{"n_layer": 15, "n_experts": 16, "activation": "gelu", "moe_layers": [0, 1, 2, 3, 4, 5, 6, 7, 8, 9, 10, 11, 12, 13, 14], "n_groups": 4, "groups_per_token": 1, "init_std_router": 0.0108, "norm": "layernorm", "norm_eps": 1e-06, "lr": 0.00194, "beta1": 0.95, "seq_len": 1024}
Below are experts of layer 3 (counted from 0) of a mixture-of-experts language model. Rows are named up (a neuron's input weights, with its number) and show model dimensions 288-319. Each number is 500 + 40 x the weight over its row's rms, rounded and kept within 0 to 999. Numbers have three digits each.
Before each expert's rows: "gets" lists some tokens that make up at least twice as much of what it gets as of all text. This comes from a sample of Wikipedia text that the model never trained on. Tokens count by the router's weight.

# expert 4
gets: ",", "6", "en", " a", "th", "an"
up0:511447472556588538444538519452437452472548514514468462516498535523521518478493453535525500480486
up1:514430529498509471490489456483545499506581565464552575518476570493452529532492483490558510484502
up2:510464407488519510536525542417482476487518459473565462462490460536475471547431475458539549510521
up3:501495477589504443517500481534474538593516563492528487511471510511437511544412544526509383465474
up4:479468505545582528498572523468488503535521449536521541516485577525540439432455458495563505536462
up5:458467516494502525495564450569501489523538490496508568479488488490540576484483534481446500498529
up6:500501517508497578569492520483481521466510558498564554602494448446466492498473468494508491509485
up7:556504466514458607538495446549503554497483433472490501492490417487445442472541558500531528492455
up8:529454539457482498523528502552479442511524517469492589588441407506483458534427531465500487500414
up9:449541511566510500540555564573500546452505460475569543503467520514509490543493378479498534467484
up10:465531466485505476512518502543563507533531485553505493559469428522480503564518475496441460548533
up11:532489542508560542531519454497528514453496484454412595471447570461444537494459530499478458476511
up12:495433540495510460528505520516507486516476478502488504525499498481482552506505525427464587478496
up13:544532521465531450463535438522509474488511504534465496504462437461473502470463510494492530443541
up14:532514495539563507579559448513438508521460535488509481548483474476429513547441539538459523472506
up15:470491496490484497503528471536477448540483485521469476489524459491477543560454528488524594530471
up16:575513455498496522551504554554495562494399506567509522477517576508544514472496463464426462517507
up17:485492449524533469514508510576493521501528434500537536513458474488623498542505594552577545448454
up18:503417529569534483529451447462525476523541493495518468465530532410492488562511564478525472438497
up19:426514482521478443513489590547552444503419523479536501535508511523483503533483490434466520478591
up20:468500502464579547461495452582451424458508494539466487501523529500419556497544529491451416536522
up21:556487520442522512496528519476439460514536502454531482455518510581528512512489432442419492471486
up22:503486554604523501551545503536498511531501473521510538469472526491426482551493493471571563515468
up23:488496455547506445535533519508499533439468531585484495523525571484483517516431489503479551498578
up24:496504445501519465521550450557520535476484504570533459556565501491476544514496498555498492538488
up25:507504491558526496458501478536499490576517496538513478507544467485540487537477576466498429551536
up26:488510578469518559533509470431500540499471486472473532480507522478527522550492534421535485473501
up27:500389468563484520508533499519503489473501544538472478482566441500535547521470471532491510538413

# expert 10
gets: "1", "0", "2", "8", " (", "\""
up0:552551465508549519563516466510515513551497413469499510549423511552502501533537474479543519479511
up1:509517504480489481569577466507519456454533496445509558446553451531438577490530542461573540473506
up2:533522429537529565458484499470502418547430522467403460462554480445462485467462554474504547533498
up3:548534537531452541469570446466537594493452473499514585462457497496480581493541567459467560449500
up4:518509473553506551490505500497472535516488533497552516475485477527521399558528563432453602441466
up5:527553505572522637590539459600513508561515496510516470493434480509490513567489472460669472498593
up6:445556477499479449498493546593539477526465417520487505423496504463514488442506513486490509523494
up7:427534502494586513550481517556456481510505517497603513474571581610564522532487589514558486472451
up8:568501527506538471525532537519495494495595493524462513548466469513456565507477506434527448520506
up9:515556497454485441555525507498538476480514523512524508471454494523393537467423508446494496465542
up10:471499501516460525547501451486491485499525572505509520538441437532544465534543506524471480458551
up11:484499492512512473580539532525557478457521509568525521485457543531487487533447456498532509492531
up12:470445482545453512520516483543494563487534462519500558516517471430432542533435522526511530549578
up13:521559456469487475484593480537494505531526476525505432564471432452567556555431474531491504478537
up14:562503488494518518507504461504459495525460446528511571422505508509468541503508513504480484514564
up15:607510491434494533528563459494514471541559506465493488427479532480482482537512578554521449510434
up16:476519547523520493497539437535471444489469460518504539556464445542519527530518559520489459427470
up17:441484485492567518508535491495537512413483432519524546512518545512462466489527581502485478531542
up18:540498528458506463548487426506552534550510486505519416458486481519484489526494532543528489499495
up19:517456517568436579522478495466485523501507485478447585496458522532458521489473470486439415600549
up20:523536507449486468511487547505492507504511551465446451473596498408445541545553466493549457492487
up21:517492483565559469523565576420505491460525409455588485428475513474551489517483489519561466520458
up22:460483472538457524488465513527409525549461533544472477528527517538434485482458489515520499491494
up23:502519489481466506517540475473504456385494535488508469517526513403513589525528535441582420488529
up24:539484474523576508485556547526518434484483478545544473439485495525483471534492479508515590468515
up25:529432393510499514543535550526547468556383503515559482512526467513480505537564499388528483528521
up26:502465522548486433539507497489423458511509467461471506472552403571502510556463492457567510517500
up27:536406502473518447512488435487541449498601453534506550561427513456440482502456498413502521510451

# expert 8
gets: "7", "0", "9", "6", "er", "3"
up0:555462498504504498543514452525546542518471544480554506505501573482420524511534493533549477491433
up1:475499534568548520500510483579431544553553507427476508484441452516504510540450542501510611538500
up2:440475537515458514554548440525484587466481489482497491536470474600425536531529486513505572513584
up3:503424479451505452459585477453480504512539470612483579522513481501531596524513497550569534451493
up4:517465540523533537510528494512534520512466462526541502492483512483485557542460474436466505577519
up5:455460515555502483514548481524529499464505494394506427441515413470527518555485448512456473556421
up6:487443511527489480546562483538508565554506482554440485508498472479484474531502480493561484442438
up7:523461506529489467496494495479446495546461423522586513534493464385577515499481502538513489522533
up8:511519510539428510558511510493519463537539501491595571500454440544605445526496488476507506431457
up9:515506544487442551552540549487472461438493452492543519475530496556537483508473473537423526458455
up10:528485532543521464560488505625477453436493455499470474468505493480504553544572500450476462483603
up11:613489528513494477565544543442453475432556497507578505520524425546408487508493527450450467456486
up12:463494496549496489509599492530446473516502481586442487450496534507468518559531468471619501478425
up13:547533512515541485530539456524472481553500430451533465494527509496570506543545511483484523434426
up14:476472530473507488518528501454517513471507487519450501501502455543468547524470447443507498541461
up15:569502490488501565563481440514482517500431497502511517563553522557490511496528568548464536454465
up16:503450478531578587525478487469536434512457499522541511471513557537518543545477496517482531479512
up17:462490443518538552490542502484499492526486495461519577435426490532483466530494518519507519530455
up18:492463492454548562549493533516528487512514441493626443532542528483444570522480540550512491568521
up19:496505487505533510530590559532543500589567526406473499552499468488448565494479514427583455474504
up20:580509498564548447518549465484542403445539507457530535479550593463479518542546522508475548452550
up21:454503534538486512576600543545470485464473504504481546599484456502509501499500522557527581517450
up22:507484485542512503586484512548456498482535472492432507520448483481510472561434547479582519514527
up23:555427477536433526498505528496434500534549575526500508487578539460444511510447594440512523542464
up24:526553511487545439486534448522506525481514551521481583433489443492478436468487524541477474477456
up25:568477605478582503558548500522525457486610442483544547492521478457413539533497494554446478521553
up26:491476498547528528537510501540498502489519620464482598528475496456531563528523500483521443486431
up27:500480555453523466456566514490495554520530564467518591516546474537550519485532534550504471513570

# expert 12
gets: " |", "\n", ":", "-", "|", " of"
up0:483480529521545482512480520512506454519481483446502547506545477510469524511534557384480430473484
up1:548538424446483501565542420502496466505580465524509529485503463449500562522496521453491557458574
up2:568449483542575486573543461484512466480499471522510455466586538469428541556568455479490514509457
up3:491492496486561548552543453461577550519521504463516459564508530479483559480527475497486570522506
up4:504499543545489474458556442516472470516452540482523425453560498519412473487497472541498556574450
up5:522472532514492476448526539592503474545474478524489556468505459508496457572515610510489528596553
up6:467522516544364491521519528473438497496524524566524508539525481479460533492456550549452507492478
up7:502557468526518558504549522436479517460491482474442496489479561482486414466478454476484550461473
up8:527472470554511510549485510475457471509454503498577600508534458520468553533491448540478456542426
up9:487485508519500518519437487556384487547495440554558478531502523542503455495544522493439452503499
up10:488496484529522502538466512473486482606584560518499535522531450463530551504500514457506532521485
up11:521494508502523452515494509431458465501529598459548490486505478518469548521581540480519390553397
up12:471466556559509525546500522494500448507444562464485522437571471565569548504503519530468480548510
up13:495551526465505454503503541516556501490528540529478575522556585484449437464520545458481486357571
up14:479513421504579533537538444534472556515503458506526463405484547505555538551478518512447600405498
up15:444388447537544498576506452460560510464443473569401515469542476519467538493505465449538564501591
up16:501540449474440419511484597519445506495448474573535517491465485532518435496441487493463496514474
up17:446476448469542465604527526479423562491440510516479447524601486480431510567486506536456493429511
up18:489513469546551452508482536535494489559566493520504440441562487504442545521435461540480479522498
up19:533509426534581511514463484525427479486534490468529519456457410470502481503501511536546530479499
up20:540528534500457498582519480481525412509492443540507504502437544537511497581448549468455480552533
up21:470446485523482470545496485445482517524494500458528496509447470602553531552531580509472470468510
up22:425503576531483531513603520556494546515583480438500520468526501444547479539523477574486421434424
up23:525533491498525516495564484525407457497488507481508476505547485482567446472423550511548522560511
up24:550414540513533495524578423514520441435524533576484461451529510560580451548474457572436423503547
up25:537525556502569478541543424463518468455503565517535456518495485578488518482489477466565544459519
up26:524473467480493499518569497532574464433536557562572529491560438461520534527460499543509431502521
up27:449473477516538466508488506485467514516532439497528486453476533509533507470500518535478446480506

# expert 15
gets: " |", "\n", "|", "-", " of", ":"
up0:471478480517509443471519553513484561463539438523565511484468484514463552464469509493500524390516
up1:661510514457507534571510498552482485513488549451519521528468483559474501511577522514582532546452
up2:477455503448562448501503527509528489514503476498476553450504521548422520524558488499535552543459
up3:523423512518454486498489500515493458475605547433493497573478505453516526568497526440523503554448
up4:470496533540499506493504493483430433539499528503544511536507493507410578508500498506543494510561
up5:524506510476512519470485542460513456515528558472470441468512509522562584497438389497559466503503
up6:420430524565515494573550525389439508480519483540564506481566464483519512526393472498509533501475
up7:531490529569482482500545469563503435480515418602526535528501473555470526521475451531495459484508
up8:511468495483516516540584486558429483528505466549484490524555461461552534572527485462443468562472
up9:470487541535532499517503379482428438548486523525588515499465525482545505514468463552548514457405
up10:506436517458490525533533606539494500470492439466441557493500513518537507512458494521512553520499
up11:519555520493497528485523478479441478451463384451561553579500506483489522531502522521487493478501
up12:477498522502474518482518484479549466533491466550557478451440472479526479565520567502546508562566
up13:497475518492486538547557434512406539549429480536443500433391597445547517557425574466554534602503
up14:484480446483511499569589457466483519537492506534466525597541525464514511490478461514555568521487
up15:550474473510473515519542586499527556450491513517527487540517538539404429486475494556585588523480
up16:508530516526550524508592430504446512557551429408496465506490457538551494556501524520558488409506
up17:448492534573514524509467511447451524499512525496545541443463447564511557509532499505564512526465
up18:423470553483474501534513415566552523539541495449527572453484433443455515521498577414485522470498
up19:538477517568556539471519439501458507512488404424569490488510532501502434451539527486516521551495
up20:488455491524602511557516435423525552512476486515479454469564435521494467499462410458511565554534
up21:435454496546560469481546500543526508526486487449548510500525516529527499528512497547503535471508
up22:542470483488474466510505576470502528452458441515501519475436530470597452500458520479484584524515
up23:457580454498485491550539541511469561490538474460532535515496455563442503552535494444503482543496
up24:573508545471495527498527525534463442505487463471491501506462466414558495521526467468519458484508
up25:522501482555480497541473528478499495496576480579496504496528494447561516544468496391581478501546
up26:518492537477518482511500511531505440437530543444567553526430490536579480482472466441440507447498
up27:548495478517541477508500535460477406498472505482494369526554503515516518482487449523472480482504

# expert 5
gets: ",", " and", " a", " to", " the", " in"
up0:530491433490540504508507506600489424466487469519495538545510460488491484471520488507527498484485
up1:547460582474503457507525489488546438489513520458546600462503453455498575531529475452519530509552
up2:478558505532562468531530518542488451563536520460586553546525454534424547463477547528560483504466
up3:540525512475459524504560513545451476563429535506471529539484516478426509546569477466520477485532
up4:487512527483514610581511451564519499502508455543502449480529519513490438493510549433507485452480
up5:563495447472503473469468484456400455477508490523528493486491476497498524554454484481535504472506
up6:548484542547517504526511590491518548537519553562539465388520476424527502516487568481533535453424
up7:479424428564548526467484504525567447481489438557424514527497505435519505561531506441493575509597
up8:492491507506546554471529497449559504487544455559499475476498471512445443482504459548470468440481
up9:451531467518533500566524490464520517484507558553476473556563519519456503474431522523542434537536
up10:544517447485503479546457478571532498526565560481597463512492537491489615512543480479507467378486
up11:521455415487549532525552476480461523449559517598516508521521561461555455507438555518528511513551
up12:532549487475457491570516497480456572542515521537490476546442471534444464508472487470436464587500
up13:493550486515498541514475561546487477543551557502573537480486547450534606559492437466522478409509
up14:529446462560509517512531550565426522450549495547425467534501515553471494548526485581496500550516
up15:528504461518513472530503475546463545527479493527456523491517541504494517561533437472536459501545
up16:434476510457461494562513515541495500499528533493432513466476563418526505541510481484473529541541
up17:506458552494488464548478486501549506493522531515498426470547522531486458513541455500500428514494
up18:487468481549522474510498504509510558485530450482477542531526515545515596497397485428490548509535
up19:506481423497508520487507448517513430507508527536514420492534481459514522568420476509435426492524
up20:500531455580476511468542435551474444466527459451551383498608468527482584515490505512481502464557
up21:504520561547502470556539461522464570501524458461427550489528490522592518467509544500495505514531
up22:545541526482510458516515502474450536511460514537550508587484521536439497532533515495607591473528
up23:545450403495503560466516481532432521494531466543522483444540443505495452501501430490523452480436
up24:507528456474559468510566497564508508520445527496461525448521468550477484584461421530489537527413
up25:469453494570417601520510517499500466523492407472514523491541551468491478568415452480456524470468
up26:510592543469564443515568455446440439515561542445464529487431459542467513506435589437535539429462
up27:484426511512514522480513549535507449501496529501474501376562508517466546450507474538532438474518

# expert 14
gets: "5", "2", "0", "'", "4", "-"
up0:479533573518492499576524581498525400509485511465460510539464483506520563580498487462472468443520
up1:535545523495435542474527515513547461442514429479536503558575476457532499518518499525479505469573
up2:511455538534501523433548429495510451494457516453536490594566478425515506523548508591500530532498
up3:499511470467509509514472443426435482467528494475446491502536513480503476522525507492470549467533
up4:507464476554541505480472463489523500518601493484435528483444545521520532514456463498506469495517
up5:487456522534489540564527478608462550489518571500488498499545486505482526525441506491450534475533
up6:524520454489512537487441509480518518415474487543533527477507517480586501544466485449484485399546
up7:474475473518522543546515524526473485535587475497488484500538503476390437597392458523406435503513
up8:425427561552473460454493450527542464523496431579538551545506517462463489525473514482481507559538
up9:575531513546508536560472516531444477455464479492504436538457510510521521502464495507490517556499
up10:506563458466567495552516493519481462467496465500466460494423584593465571540490527481531493515604
up11:509562574462482592554515471568465523561457510610518487525454493612474448546453444535579528530514
up12:623455450491444466471497546506427444461526514527515520500447466466468518520480543557555502539512
up13:560506514489571484568540473549541579484491442477454529479539480545503601610523453497521491525494
up14:537432448558468495559540521463480512550500501541495547487465482483521612497471552486499561483506
up15:491493413439453458503517444580472474526422457477514458507496488501516582528519443522451494537442
up16:504470505555568512534518443476452461553449532507520514463443522506518452490473488507465544638532
up17:507489465544492481524470430557525562467468443474529456530501546480476472541510461487495550453446
up18:537469477489515467559538478553530507544526508536506557563533508454499480477536471498502541471518
up19:511530446479496523514503420544453485534538471508436494464582526501482407528550474483492500534484
up20:449449520579433509543522486467555495474514586492463543510492528547484569491523499533456437508480
up21:507481465531479411505563527509528480496517546521556468497557506605476571498482467514542530514514
up22:507494430480461552494530582518439560466426474552486555520500462475513473615541563510535510488469
up23:533491502561451460552509417576420508449562509493469492544558479542494518560425535473532450501475
up24:519500490509548466513486486522548497514474440484501481503502478486453561537470466506494545461566
up25:518515476513561509515564473449387481521464400510512571446467448478422558542486456479568472411554
up26:484510479566520577462561466570558405525467499508549529457527479436465473634469531451476510538518
up27:540476489536472464605553518536486512482439510478481498501509493472430548609490538559479546458507

# expert 0
gets: " ", " his", " \"", ";", " which", "ing"
up0:458440425523438501537553510530512492518558502462391477512518458461505560600433504521496484509487
up1:575519458520540596535474563550525506446523389409437522531491529541500481494496496527549518474551
up2:541522486493467453513505498525508459557530467499518508522498431503583424564491469447462530543511
up3:441423477486446562470533495504455375540455409438482435511528478475465531473461494441487522461539
up4:541499553527599459519531524438556573497465507478505497525473516525601517425477493536464466506485
up5:469477485552576421528495536535522537531424505562509533518522560557482515523515517495436526552482
up6:502500458520512460526544499511428459554420505504503474480513444509454510538505530438504485554522
up7:504532497458488492566491484479594491489497498547530482470576446484530521557473511604519509506516
up8:559451510477557535483522469501551494509516455436502488464537484552477567506467414526496528549473
up9:504504470438484433541522526531506486542542435494534559572542451483439505543514556455501502519517
up10:448557486523494480553539518558553470465487515527490537511478509519498472512547613555522582549519
up11:452490398504492482480473550526538613450538514501535452568409489564442537540547370448538570461552
up12:515482517492531477522556438460521437508450512462481462483574471491546584480503512478542511442463
up13:438464534549443499480542471430522502530565465490510552495516529547407481554447463485514469505492
up14:528485479497517540553555536519501472544544551561567492459445436559467504517534507503578513500619
up15:526530470539415534558484499551487515515508641521505582471552462530500417527482520422488527470507
up16:521480466504539483473527521495512499514478509509505488516443570492473551478446602506477600445475
up17:473475441455551485522527428462463481472559516488461573540540543514483499530465523531494521569512
up18:560531557517519513506538531538438545475535477539502512435485453579526443478504525417511518453582
up19:512450446498496539509512530520504458504470465502578551577616418492457537505482513494463545550520
up20:486466525509481569479520504525587422539564516535472538591503478412459528473429542520469505583514
up21:590460498540447557502522499479417540508503477498520488517460495487506516567468504458528569499507
up22:545472413433493434575530489511538558482487491559446516530500446486470571500523651481573532479466
up23:554508433464477515463465501499485503457489514473495542467493523460476480537429504533417468493565
up24:427491490558488559548533483516514525384527565457507544488502513508528569502539508483449542566449
up25:457484504610466439549516510515421482495539445474547486474433457515499512479460506514523512545491
up26:446458518578534486555561532555550534574528545499482560460388507511503516492480557542458465527448
up27:513522510456512510494543448554471427567487451501441489394530488520516472521459501521490516551486

# expert 1
gets: " ", "\n", "0", " (", " B", " S"
up0:404487541518486476554559511479538483497481486553473517555433514522450545508455488479540483496520
up1:559475520577490451516522559493481497498457497480479491533481533492556489557525475551482479485537
up2:486468511587469512507516479464505498448486520548528502523503477534490406545467455487478472516430
up3:504421542533484519525492537528479523517453413569454441517503466458509489499464500497518544458512
up4:458561571554535509482461450554471467594506544498515414493595512537488525524465445542441462516492
up5:549564506536524436457539518493554482520450496559471455493508470513457549488414415450433558460496
up6:572470604534525482540476529482463517494513486467522530492447469499479537500493558492512487481510
up7:498540600479474544543516522468453490554545467476456564555513504501497528512482576534531522501544
up8:553515544484468537543510555513392515519492570467502474454510538524463518431457527428505488500514
up9:396502677530486527481474501507511565494473567512499503461528536541474576514452518558500495427430
up10:532433559520439480526438533484483520549430525487495495528516518472493547516512511548509492519523
up11:436512563485438553509528461599505464488520484497457468454457541508552432533465563486508504549480
up12:532438527510455527499519554514545478443547463567459487484494447513490534494531596550468500504479
up13:543484524543577476510463508519504527476510487467459486517512590536472505526525514546421502531495
up14:502551540481585531569536505527498519490514502447500518496438464491490449476518469523499511558472
up15:531535549596436528512509484526514507410523414491511546602444569490552560474418495490446539476541
up16:492497509523499515537444512531535516545500466532484532506474497493519575490542466440490484504456
up17:511529482524462511541486490488541453502484468438478507535503529521583550497479521536447575449461
up18:551550537463490553530522475528504517433452451509446482533480531420535507554534510469530609475565
up19:522442454570480460524515496436447589451490483483459431561526575518528448513518558550489512533548
up20:457515513521522578598454544447490455550468529551465510500596592524521453492455513492545546574473
up21:526490469559552529525521514536568503550481548541558536492555533519533456482445455506474524472464
up22:510476517543534545493504508591482555450485484506498524505557561487381558491469542514485554399475
up23:515534485487482543508494520540492508476552500581542482532480444458556599564514507538532477556475
up24:493477458505510464535476539545530508460496487577453488452455447494584491508512473530559573504528
up25:488439460489523450509525460555505488582617533475536488517527475460494597491470509536522501515459
up26:579585564527469555480511533519559554474476456541483475528525479483504518525501522532459521434505
up27:556469586548498438430500454467564535453571505493466565555497536482473516507498475416492463509504

# expert 3
gets: " ", ";", "–", "9", ")", "8"
up0:521494484478505480548511490443532501470482481524476476492536453516533476509553512459517446446539
up1:498472559544466536508558485564465448514462526497451525501514495513479481557456550529523515491510
up2:512539520503480495485455524518448459519525487476489527567552506461547458469529621542586534480499
up3:494548498464451490478579477554472502578447513519499484514530524499482503460488470511451443538500
up4:566486527546469497537529517478535542475468514445568484545548523621467483476403546518433582503448
up5:438461479552471433544474594503511427501472539509507566530546471480464597548573589433544524484402
up6:553442529468504539526491473556473544431449502501519512489534404465436538491500483500468507507450
up7:529497541449473598537496493499490518548497504504493545521531476504510511482457518482435537398532
up8:518511512553522463428527528628466502435561483521572508471503515523536519554502543492477510520537
up9:436507486530506508567571450507455458556496439507502508500469445492518560497481524477499590466467
up10:524480467444490517555497494523506524559580457521495528495488496392535491512484506445524524543490
up11:507423441442477507560544473515449479511491480550546450574540472439538466517476594501459501462398
up12:539506483498520480514457456476494449605523500471539489462577547457492530519431436464508524549514
up13:515488507529555510471543544526495513469575412476520481424484494464596558505488535578555527523504
up14:467443531470531502591556492473483400459485460526526479461544501470524573529551590530464533499543
up15:470439520544413508514481525542536442506554458610532473523525493482518490514500531476445490559553
up16:526521494503456398532501530499510461534463467565452446488533477534517503501505548350498489493439
up17:493544561525448540495521517517528437498535514489543518489464451473556465524465478507507594478522
up18:499489489534468578494474559541541460471579573537529565504573532568428527535495519433532520494538
up19:573496458504519433573548513501466523566488451530537554512498485446493481556507495500437520453527
up20:522510552487485479537512508473533492472528529537497539475505526456514530563450498458459499498553
up21:570378539490540429515475539494481437514586469460494504488520537496413508451457563512498525517481
up22:518442463517527475514508533506438444471509503508530498568491498497535503554524557468490506528519
up23:458568497468487496535493463536531456550499523493475501489463495555515488545485479516493485548497
up24:630521545552497526529492475508470492460508537558428508562477523475528544512448521457498513500518
up25:498515471514549493536487492512463546495571490481519486431481446525490514537480545470488480480481
up26:445519581508468522476472572523424543458500516537545474563538405470539525541489502544511538517513
up27:521428408492585462495552502477445515434564513527476460553491613485477488607538509478523486510530

# expert 6
gets: " and", " in", " to", " was", " of", " with"
up0:506599520578536483464507463527441489484563433519500505479535500513529428529490490548529514464507
up1:477493548509531490494505454455455512496492519533590566532555503471504537459513552483499556447497
up2:519428392496529463548487452509518493453450467466501513493560499550490495469475474489468479521517
up3:449560518423499526572481473529471438455522527549540463513474505526548558545446489518475552424528
up4:517543471540446511545524516485528577525611493449494448492546478429464497520499499491473581478472
up5:574520471555416542482576518550479505522530460521496516455455459438451503530445459522506529504614
up6:567489578466544568507506472539470441532457620476420431478462468560520594501546523417538499612507
up7:529435529554434472524499393492493494521521470434524538539533435504514490510466541492500474425511
up8:538474480520543547575534475483469538465484488523500448503491477610510489499512608504482457569507
up9:531468528512477535503583515536496489516535446511545445451570505460477478470483493451487576477543
up10:562448477584552505531542503461504527517544535469546490561564561533552527538459472507470520422503
up11:494439553532445505476623543555508519509489495519485543513472475467492474497465591513556513451611
up12:505464522504548515508522503550484470525539556561497473511477506484481552521505489473497500516436
up13:490492522525481556557489486496520550443494520489490469532498530472555470542521517496551505500529
up14:541506520526558435471570506523517527501528453509501483494506445515538512537503501495501485553557
up15:539503474513530472484516531497451520528558507469557521535456468428503493526450520438546420469508
up16:587482472538491438512497559494500511467536465451570489491506532488505502510514519519559531465518
up17:507498476500521469560464457557448545505524488488486555535539476462501466552501485482526449495487
up18:521490601513496507507488579504441523481498462476472527595429509461500444498522474515424577511502
up19:507565430498458487539547463501478540459464509459556437533478520416464532498538546503471562519521
up20:509444517455505470509556543570497575502473496475468523513462534457425535537543532530503453517465
up21:524514489532477544511500461495438453450516539539549411549507478435499468516478509464477521551489
up22:454481552511557526514565426528460451529523488559497572532448522505461498525467492572488568507412
up23:464476501513505477542491527484541481441465464534422520552433452435508502519404568526495447556502
up24:513509520542522527524499490491428429532479485563463484506495449504436486493483504497488563552528
up25:527416470530537520556509471456556472454480528573535409447487485465529495481447530509555534419501
up26:523528482502507462483600500445526460490531486460510480609474513619453528526465528496534477593506
up27:501454558529453481483481499501464422482487479504528529452484503497498506543471508471488613488577

# expert 13
gets: "5", "2", "0", "'", "-", "4"
up0:501467506513485491522522490449446527517507518539539490421456541564466565482516453504498593487483
up1:534500501539426471505481513504438449480495466542493502501480447537498521507455490475511469457529
up2:449465406468527503543542496562473489574408461484547516490503501440490541487470570546504511514497
up3:522460483528576560566450528531492523496529421533569471509536587482399530498516469478456541553509
up4:497444502471518499564500504538465506484473466548508513596432511482498521451482519450593528617528
up5:444648543547463516501479500585436526557554477538485529468575471493537496511525496497467435520484
up6:472545478468498515495496424572488573495478522495521457506527472507435562481445503505517509479537
up7:500463468534528529526582529477540514474498503507476521544516547487475473555496468507513454570517
up8:541471515440411617472508457509547522447539508536515508492544422491503451523521533463452517513445
up9:485518476545486489546518450462527548436433503469391467503531486498521438485468552529609471454437
up10:509418463481432572479526485525462398484502510453491511485589463454498488488478472476458556516470
up11:553435463465486467499499509450456484476490397481474503516546460460535594533431529485616489490530
up12:488460515493512509520566507498499477450449506528426561454506504516628526524462454531492498430506
up13:543503522516477458513562575506559482517492485481527503442414471522544501452474560479541587465502
up14:466511440533543448623519485536437503507568535489511488504526460552469531583525500539472502379470
up15:507465505554546471553464542514492474508542522525515500514484422431549528525517540474506562488536
up16:503439462433472452513570528472548506461555502483518488449473484520479542459501577524565574492525
up17:535536531514522421485540508470462520525557469489479558541462489468408499512467515490491453513518
up18:522478487497539487530473517493462553592469519407489524459476576491548527552566495543578450546524
up19:525533513525549519539493524456474411493392504452517452477547482481546458446494456448452531483494
up20:526501610549528525524479429570435499472556472528466529531499508365512509465446569547513487549532
up21:473488499596501508505488500466484556498505481530516470549449533476530489493496468473539503523599
up22:426499484492444472565531475528499491530509486499546509433609459470471551467464464477540470473525
up23:477526475592457568502574477531480507452487478512484515508570460568512502500452466529510554491506
up24:457482461520527540518511447492483527537546572451454504488518494465521502556406548520453554529488
up25:505472511493576545540451552501486450537544460491515514445553494488580507512415529512453521480479
up26:507508524502526478537540518479424589524491480551503555532444468526551472547487487547411488568511
up27:580500530463501465463546570532479502483428471543532505561533510487484514522501532536499539458449